From a checkpoint of a small mixture-of-experts model trained on Wikipedia.
Experts: 64 experts in each of 15 layers, 32 SwiGLU neurons an expert, 4 picks a token, a softmax router.
Below are experts of layer 12 (counted from 0) of a mixture-of-experts language model. Rows are named router (the router's row for the expert), gate (a neuron's input weights, with its number), up (a neuron's input weights, with its number) and show model dimensions 0-95. Each number is 128 + 24 x the weight over its row's rms, rounded and kept within 0 to 255. Numbers have three digits each.
Before each expert's rows: a language model's description of what the expert responds to; "comes after" lists some tokens at least twice as common just before its tokens as in all text. This comes from a sample of Wikipedia text that the model never trained on. Tokens count by the router's weight.

# expert 49
It responds to: Non-English name syllables. Middle syllables of Japanese, Turkic and other foreign names or places, such as z in Izushi, ag in Yamagami, osh in Yoshida.
comes after: " O", " N", " M", " I", " Y", " U"
router:120135118145063064120167157119110081093114138117091131117144133107086135154112097180140136094134086136119094085122099107125164099154144067128124143119134131121139115171076124100125131149151113119154125139114096115100126145131112094119132140128138128124119123098153121143101133158151125114
gate0:095086159100127118128161107116113143115148090118158122144101130138111095101160143180120083145127125094157096118070154114136152106134114138123140124130132135084147123137130119109123143124109117082129162151122142129141170169117156191123137159127135097141148082169151106150145166133132161135
up0:102167078138121135146156141100154119087123175140111109094135139111177106124148144156147127112129123147104114156140122105120152115152168168126125087145145129107156108108140125158153133160103129076131176160138106095124102122106119094114171132105116129106136154122139117092168128116172112083
gate1:077161159123159116112142141153149143092124148197106163135148153142126117100138123094132140139171135127052157122138126169134101102161133108168124124159087129143103116109120144107111176121143144152148108145161139070147135141118142131098130124143125104127124134120116117099120165091132145131
up1:157077177114152117084114158124151138158136105123172132172154103175094102136147133120126118118117142157111132124142135118128127169099100184063168097141119113115148100113124118117162153134122146093148142124132137174120111110173143098106128145140121095122100127133128122164124111155124101124
gate2:102127126108098066128131123142088173150146104100127112161101115097110124143104153112146160127126135098117180130143089140125119135159144126121092123141122123129150151132081140092103122146122145177118108131188156109156144156161116153193108120110107160128130170088137116118125108145120115117
up2:145131157109113131148092142127132167106098137144130098140118110148168130163164118108074124101119162146125118134120145104102105119163141114096144152125123123121109124135162098133151085138096163121139186164125139139174111128153098126130156117144151107095081118103137105100160145145189149094
gate3:068123120159141115118125098191122111128129150114122113126161166075105109097146141151160126136123091138166100170093159111116160123124144108127134166115112116121103111149102154085112126152158092115155094138125133108151153122164134160127111125094098142115118090141144096159142150156119115155
up3:117140118148121135200143139116143077147153124122151111119098146077114113137127105118151111110145124140155117131148164117141099097078108111101118131065122137149109091112088124164153111152148122098122127139118128120127116139110115172142160117137149152183139102155143145172187115127138131140
gate4:089146113168116078120119150155136129068136124146129150106140121115144118087122149131153141137123106164096109111109127148115144164107125132105116130115140097137135113128087129131170148113132141134117143083139105128112136150137124103057081139189066132188138154112122109152125121148130145119
up4:099106166123140170116110110166068120090137107144158121140128114154149140142126130115103109107129147107155112135115160132154139156150114108186127155102142128156164143156147122101122114150097106135129131160082171121118114125080087154155119124146113131128088111129063146135107095160139154125
gate5:093108124166133110143116144116122145130149144075135073119160114092151114117142119136147090112127130125109108125159116165166137123131131140122132193106133121120103147114115085124103160139147080144189123122101074135113116162171151147098163167157110113122141143114108147145135117109135164135
up5:160138122110166144130130164116125153169128167134147146133114111153153156109106143160122139145136108120095145154109101088109178123130104142103122126161141115153147114104135181148130116130126109077099119128153139142101128118096136080206164154132154111088168096125118151107127105102116130140
gate6:131167106078138151129104153106115134143155119066119123137152122134116138086149134117149125141142117160119118110116154189158133131149115135150119092107173139130125091137114125157147114157092102098090147138073137136150114162112155157121101146122121126098143112152109156132103082120188150114
up6:096142113129110137134194078108112098077118119173159103146141144139107144138122130145098144159103127137126096121071163142117117100150155135133129154129157081123136103110135111105128149086135146091063107124140148089146133119147132138106112124122156166110146111153144127122147103109095142158
gate7:117138157121152086143123143062132143130123124157118132111090090134151121142134132134132157141073094118116127114121114131142192093159126133133117129123104127054145132115153124099125097151149139140141148140172118096102100163152104134104142155133129098120125182106115093121103165113097148136
up7:127110140118118138169143160112143065099114104102125171136147145172128119135134156120140107083098104141114149111122111151117128186118138098134179147102138132118143177094151143146123143105169154109116155139128131101150161100082112098103162124150097136117143155128114155122159120130109167100
gate8:154119119119121131100141098113147116110131116111137138112129172103136149121150080117128130114111168171158116125105115102182137090106131078133134129110146158148127172143156155151130127098140133085115144118111114087091114143148080134163036119152132142123127129117104102136126116160138153148
up8:120108116169093105143075125129092123168089129150135147148134135073095094098115139103112193140150138123104149085112149099111149081128132094131143146122148139110138160131122140082149141133100114142142129132106104157118085126138121175102115106127149135145127078076138131130146136139139114149
gate9:103130133101136158094143129122141106145166142133099161150116084141125095128153136138107097105095085158105132108118143134149160103092111140067179116120138164143085172149125126132121139124129123094142131089161128144098112143154141132112118138149147204148110146099112137131161151138129150156
up9:191134126151114112131149100154172097141146132166167128124142150136164171109107135161111150100079137096108136121140132124119151129140157125098180119162099115144119121132135138099107113125132105129111107126161160142124137066138157107108128093144122153090129105113168118111146109174093106158
gate10:132098131095131142121115129123119144166111120155128096108112105124092140137112136126164131103086168141134109105117125129116124094099119102132125148106098143127160093140087104145159120108148143137112089094115140151121112133096126116179086118127190123189106088179110185122109098141116147129
up10:130118136115148121141115106100119111172099129086134137127125106147092112162141177107112117126146125123120111096111119120136105132163138110113083106127140093147083130134124140106159127097100131133107127098095082103159087124091162179140112107158162097105158130076164174144097141120103123138
gate11:078098092095131131117130113168116106117143098141127125143096096127142090065147116173138125078113116104120126131134133125158096124152123095080144133116094149140136107113073097127163117147156158127086134112130148099146089125145147111092138143109124148164129142129108167159123120087151127122
up11:079109132112057119127090166122138139167118131115125150121128130166141123092116116130133167161116155150135122133102105148143142134146139180094078129148115104091103161115157127081132094138178095120147123108165126136125154121100137137096112159152104133113170140105124138131165127123137162146
gate12:141152101143117133135111141112113183148163157112140101097137150131123114136130151082076133146118135144138147139158154129113084129082109130143094105075146074120144104146106169137126097188119135152110108139120155138108134121105138120097113124116104143104108169127116074151132120116146143079
up12:162099140128138084164112123142104177178100116164137155112110153125109092108126103116105159119099106187092128118122101121164121083134100094112076119137089096139119104143169113168121120170118110115148124113151144113162125119144115113130146113116150104150091102132107110134098126104126144121
gate13:141146136128123105094177134112135143106113104096100107137111154163133134113116124142153127144148112183159135117138120095170124094154138131135147101125106131158114128147121162134098152101123154150191145085145092119100083137148165100114097118151140108111150163149148080153156168106148103131
up13:111128112150118126109146141096110102121154136127144121142131162126126109154150105101142083152117103097133117143120169161116160148168146164138098137125145096075105091090133185152127159138089116089126112109141104168148168152124137143161139122104066150106096156130138117114153141153148134112
gate14:192098144131159116123094130119148126115167088124112148088166147112138108176117143098126165118142155147167103113113099141141142176124157155129177163107107151104126134113130117122124157091110138125118101136144156086124106072146099138137126109100099166098085120136144119136111111140126123125
up14:135106151079118160082140141128107138119151119129154130128097133099110115131153159070171100132116146190147124129145082093132164175098124116137139119121172115116126112133140118143126090107135148124124163157129143160151180147119159108147147133146159102124103141123124162164071137134127133125
gate15:153105138138109116154130136145092122100117108101123087107148107115152106134161119117126093133127143114149172130111110099164135085118155152122132177154149125126103123092092142148111168125070127102096147157114112078132143109096139126148158136118106152120136171114144112083106159063127130113
up15:103136086134087142124093130103096129149112113118148101108098197131167143115157125142151106130099127126166152139097122111119133168103133172157117123163161131140099132155117126121101128125107161130105144144145133126179125088098146118157136121107086119134091140171171117152133108126161094095
gate16:126165103139140119096088141128151140122124128112085123194096088115092127102114076159053111117111111128125119137166141146083163152131128107116138078118124141145094136161118113136144158161117145138130130091144134133108102096160143108122139128123159108077124149141104112114142151125142113113
up16:122142138154107129154146119107117165157147100108122130121119078154134112132082098135166131112112102138108138137149129116130101096158147152116134099123116119094120094128095157104153079130116120140163131141086174083191118167109141117117106058119120101115167126156144096119133117124131105130
gate17:134150152102145160128108131150158075087131132142124152125162113135132113111167102110095153163132126095192133125142130153116125142123134130120141139136131157135138137109153117176130102118080181114089071110093113129160116132155119136148143172090116119131102148158127115144129148149184111151
up17:142150154104113114134106096138140163185097126162170129199115131093123119132099151147170107104135122144131163164114150105151082134171103159112077086128142126146156126139144113132117123142098136123128158104155158123085155131125128164090117119122128140134149141113125146103144091111096113136
gate18:090105119180129172133122130103062150144134115146168123111093134095141103128107111135139102112110156136158100146109140162146167107093145097118166104139127152144109130101145161121123127108144172142139126087146119115151154137093106091095161140099133093124138123132162091113100118125090104146
up18:172129124182142088093120181103148189182128099129135160106162137131182122139102104107113101142108114144106140123169151113157145116131127118144154130158116141096151128160143134158132108141138132089132142076153171098120140124117129126120134128139147141144122134144117128160138151183162130121
gate19:116119111153124121150109117073103085098131122116100121118136130135149140122101071139116137084125177104151133140098110093133138144110142126162108113119134097109125131106127130107112112170074134116131095144092070146133115098162102109130150122160118119107100139187113124137145156122076087125
up19:109107127117182120077120144164102107120176125153116158121150173145150169124137117127171114137148150121167125167092135101152120115164100088151111108124104136086165125156135134166146132090108141113109114103164093137097089145150164107136117113120114166109124121149142142160126133125118131098
gate20:143123132178165119116133152119113157169153170117082124138135154103141145124166102152125105130118111117104099146091135112114113106112127133170122101102135100052160100125134140122128107109142157089102126068109187128132123160148079128150128137132121118116116138082119139157140148121117139130
up20:103096141108121152136139150112132126089111146149132114135113134161127164127106179141141128096141138114130115101147136140144125145117124104142132115143177091159114154094145100126141085137125091095185167119092115106151164122151150136092136090132158094113141172080109137088133122096079139109
gate21:168125129113115135129142146131123120126171184121127123079082123127154102120123104169125097122143131124131087133118115133180146106153111099125114145088100063101147174112132089124152110110120125141135142110114130127115114112131140096081130090136144140119163139078160172168162145131145134117
up21:191153114104121123164126139143161153148157124130140118151132169120081142100122105161155084127160131095167107119132118102109160145115163157127131081137147093132142135182087129132154163138120101100143154100126091147131120135124079144147131109147114132106101133132127136089116114173135159113
gate22:152138114134111124101150115084061164128117092162113166075164148108123090151165108119137146113133139100158109137113164125119121101136138130115116114102138140129138145118126116137172146127131133115123132099105128053129163121104111103124172158127179148139111139141140135186156158135127129152
up22:130133107128154152124126142137159148125145153145118151130101105103104100108146103135113130130111098109083134101127072096150116118111161092133147098138083123104137128182133103145147142145119156092133177138136141089128153148166115144063112151121139070122110154125130101150152142163155165148
gate23:135142104207152099115134103111160123156125114093111120099125135164126145170146116098115075137107106137139144142135173103114181130146124122141145169134136175142142108124107130105151119126154135138147113133107142165084100128110145113114133170114111128102116167141154145170145113099177133112
up23:185160148155145118128110123099140150146162085107156116110124110138127144161113130167145128137131136139083093142108127149168135129132113136119151126161151078132087119093112160136121150074113139103127128141116153132145101150138092182156082108127143121079103112160086151129135134099154129144
gate24:098153056104094108121113129128132093122139128169136084160142088115140107153172135112148140098140154124120105121101121118132133130129127147138159123098117121137159104167115128137161145107070101117152138117118141097170109129151146120144148090123117157099111097162129166175085148115114122096
up24:114116133144139123149150095088128159119153123107158158100104117117142138175107123070153129106151108191162137136093088139140103150103172097118131150144116155140134137069106118136134125111123121105129104142131120148096131130132134172117151141110085101142133163101084113116164157122137136173
gate25:164146131094120096118092150156158131164079056143113113152138122145080119127118172120071141120135138139139137136161137121168162103096125161133154148145100109161135097111122095140105157134163134169112107099131118117144140110143109113123097117104136121132085136117133160096098146109131154134
up25:134122077118127155122163096151108125147108113126155147135117130124133114138163187103103096134194140139149155143130129142169085112145150124130120100177095153097122151149112088111116134097119131141122092161120088108154134153148159096113106113146119120082139145095170129128089123138125135160
gate26:136114126131150120112135095134102122167139136162110132114128125147130140111166103140097103169085093138078158105136084142119164120189119140166137121123105092113171131141142144105080144107148166118090128119166162109092127128120131109095127114130130143158116142113109120170123134175097138091
up26:100124106124123128123117084100122153141106161130117122154119142172124133100149127116156102173140135118151105080124136099133104144137156122148087079098183121150075099092127161105097123123144132159148154097082112142116136146144121101101127135129079177107118145117120139107165135117157133099
gate27:084114132112141100177162155150139148116156100127135116136109147158063152121106112105135119141144164173126106119108116148155125094132098163133107135126103167081166171140146156107142122143169156133111111158151118144170167141121125126083148119173132128140144147098146161135118154109126120135
up27:077086108131147130090122126121109071138120100131167103123102146097139189094140138134121158112128133147156114105128105156121132088129126125163171162141119114172121092140151168150122135139095117132162136137114147180127100140150166149164118110123086134091105142108124122139141112138120093103
gate28:169103144133142129159110150138148142126121142085077150133174138119095095135118134141110141107136149105091133162120074122133123118074161094128119129169109113124087136137123114139131112083105151123104080122115086144127146111149126176120116110121111176115160153122132151090143093115112171125
up28:161111117116127150149117098165102149080096130116163129157125134143124124119132090116152109123113148130123152188138148143175119097150111187113124120093171102111117168124125135121154126132128121119138110133072135120104178095107131135109107156113151150144126094129101130114071074114151119127
gate29:127153141160142137141125122180143152126096148134086156104134138126139104142115093101077099134135136125115153138112131104103121112119137146150124119119146110144156099066098090160183141078122136158111118118099089151132076134096117128097145122130137111143168119131119093129096095180111113151
up29:161135140160105084139089143139103158178092140153169106170126097085095104128134128139151104171140101142164143097139137089141129115124156123108089141136108132124153100082136129134078112154163158088146160133138122130137147169126092111149130154092124108118100137140145127149129133097147128127
gate30:150120168143120110129148126160165148112145181159111139135137158134141131084137137162137153131121186130167128120148123083116115170155100112111167161140180086142166111087148138137112118100132137133121116135153112153127125108116117163134141167098189133127142102150111112101103111132121091133
up30:171167110190130105144152115152131107147131159130093114138116114124142157123125157133114117162137149154103121114149099121134139146103125132115152124138135126140134185123125113162117157127102151120093175158084131148104126116091158134121146155182137111122193109159170110152101150169117147151
gate31:141099144157141177124128088152132150118123158115133126114146149161140146074120136119093117157094114117134114136132162141114159142146094110141152173089141132107135161170124146103111123130099171098094135110131104120083094120106162158113147124106122159110128129129147122117157086195100097120
up31:118119139134108112149123147106103163118144105126081169154087122114138134139123110074073152148139121123116115081100148132084127178164133160113135114128112139125119119131132150127143173098131176144117106159154137140153103086142092119156145136116113162118152098085137143115117086164101123104